Below are experts of layer 8 (counted from 0) of a mixture-of-experts language model. Rows are named router (the router's row for the expert), up (a neuron's input weights, with its number) and show model dimensions 0-255. Each number is 500 + 50 x the weight over its row's rms, rounded and kept within 0 to 999. Numbers have three digits each.
Before each expert's rows: a language model's description of what the expert responds to; "gets" lists some tokens that make up at least twice as much of what it gets as of all text. This comes from a sample of Wikipedia text that the model never trained on. Tokens count by the router's weight.

# expert 1
What it handles: Name-initial capitals. Single capital letters opening proper names, initials or acronyms, often after a hyphen or bracket, such as Z(waan), St. P(ölten), (N)FL.
gets: " B", " P", " L", " W", " K", " C"
router:461484527531509511515516456540528556502486484555494501366503510450433459455446530500463454438476408452465485490491448488501461454509613482495582473438455469439574510481529434543500482486476527582496454400519573529454476528421387545531544454537464493543505557463552524530429565607474566603388554534542577619514610456544510556458522506535542498511558455556420545394543490483534481487579591466478477541496540557428497527514522531571440426500554507473518533506538505414467567468542533620435511429506403576395576581542512432401545569490462538530467482570609455487529522447477571466507516554459482511458553479467509463429414588515493452435449502467505495390519510490523431395525475450547425511415403503465493470522501566524462479494447510512493483466533464612497495495490513
up1:512492499509560528553523509446493532522456481443478449545496465540493431506479497420528543511581374434535520522502495540423519531547512512543615328518414499440549441540477533432517511510552486470537504480535582459566604503485499503483539444489451582519512510573458566550561479541428528545466596482537468498460545487510377555552404504499472413487587566611564561477513413540528549577499458515518487542475468396498453406485512460558595472480564490496485502473536497513540561561438509509506566540476448452494499605485426400463523437581550551464581485489538434444513506515442535502472611490551549552532518465420517548531475509473458523390491544501485446526540493446607417489366537494515494494433404505462505513563517540495481452479414505425495547493530480591446520506366489

# expert 9
What it handles: Table cell pipes. Pipe separators in wiki tables, especially election results, minor-planet discovery lists and sports tables, plus table divider rows and MPC, Spacewatch.
gets: " |", ";", "|", " /", "°", "==="
router:483506474584422564508558503515461523451554482543489393507553513412447453473434583500480452358447387443434484500387472470460553507487508508427434605427512548507533413500479532511490565514502498658439459538451532545503536481422496485569549402550550503477473485538553518510476558595449492505466516528456610500530534495504550500440521565598514501506508486463478499425543458469500433504455560474534525525426550591414554440406592514498512476530491486465460529522558470575527510446505522486515511450460456585423608582514612480549557537472464523533558497550522470489530476452494524448588457500469512475477529484512478485507466567518512505479487544568478542387559430502451541377419477495564466532409498509508432413484537543469466488517523606531487489542489594581443612556460547
up2:503518526533372554504465596534557489483462512536531503491403547413587469542371570509470494428457427469491431425520527474503475572503528492463428515517512451478411478544351550523470502365549514537544500562477480540507412478514490539495526481570448416523547577470511524517570538487469535567526446571458534501460450450488580436482452522471497460601448451483512435505521441482533497538564510536457570419559502476439525466406536545445510567429538502443532543471595535533537510534543491554414538432549481481424488491478544485483435520501566498465530431528520486654544453558413480503511507512447467468503481539483466465541476452539548454468458443542527546554426456420516567546609457562614412464460489525470547579479409559480542528487567524459443427479515603464465604527553530

# expert 2
What it handles: Prepositions after content words. Prepositions and some conjunctions after a verb, noun or adjective, mostly before an article or possessive, such as in, to, for, at, over.
gets: " in", " to", " of", " for", " on", " by"
router:486569562528469456488496514501436526480483636570542493415515513461558504420533484412477443416543412425442483525529436577574500474468486413455504490453505513496583488486604536479487507382419529511455413425512495515494514495502528497539589477468459480485470577456572516491569535536488489512444543493405567584494544500529453500478479587514464557444468522468518643529604453374459502553447526483566501484482541569493599496499584535497483546559622572411506567571490405429464500506494483512420599464481540502472445491491569531463511514511450568554545500549516470497526528494603522485557479563566552501361572466463522422425517509567514488516465451512486510478544448477447534455459438477479432478477506517488508472526545451491443513647431535518549443565485575529398467468467536
up1:597480608464474456523507533519460489442374445399471534507489478508504537467581483555548454494427446443544623418505540447488570445557465443489500458518423490469479442492518495496479529508457488574498592553461510530459472489495497423470458449505583505523577484504425478535494481539514513535438422545495531528503467486559577510586528508497503540434560561454497492399533524517551498515401463468500534438524472428557485442456561522562548506483419465548430509479413484457551522405537490589581525506487581505516456637506596462603500506480520575400487476473537460516486507499477427426430502440565520525531454572551506515482533545555484452532533474472552417503432598516540445469463435455493472481554389496554554540514546601533513512605531468595443571509512470483632405386553477

# expert 10
What it handles: Punctuation between numbers. Colons, commas, periods and dashes right after digits in times, scores, decimals, citations and lists, e.g. 6:00 pm, 1.88 mi, 16:349.
gets: ":", ",", ";", ".", "–", " –"
router:421531485467555406537597478500453465526507506461555436372488541473493383398481581474471432476516412450452493570586429477530463523526451534492464509415458541415515493479542471499489579461470473546478462452480549536458500540483499480524560455537521451539451500406568464525471539521515570494456516564514494520426595521455494598501528493617557490579541429577437501394557472479555502506353515445487509537477476507489573454493566573535475516582573586456471477559532413449512534444556527546431553423506419483389549517513554480507464463493495507548608493483546466442495420535588478443551479457493549455471515553501473441483478521612528407513420534571492483378606522538451495567502512554510480539470495495451469490560556533485524553581523545476529449537469583486516558509417560
up2:577522519490544540504539406393518527575483500486614517536511545471541436455508526450505509565444474608476506514511460442539565492465547478459482489429410513500472514565581467481508501494433497502470480469420417499483463563459593581619545559512563455466499512470454555490512495537555500505505543577466455518566539487510485426466605434520457443538529479450494508491418608478499518566441544521507502523517448415555541551490474477486494485546510492605553451505461602546612506448527467484514540469515448528449472478597481426476452478455521467549434500492521537550498575375497526486449365484520469456479568498523526540534495409549530507595475513526518355428509484439485484448463476569436649562459489519532501494522542573430427572576421633547528427559471527523440513470542595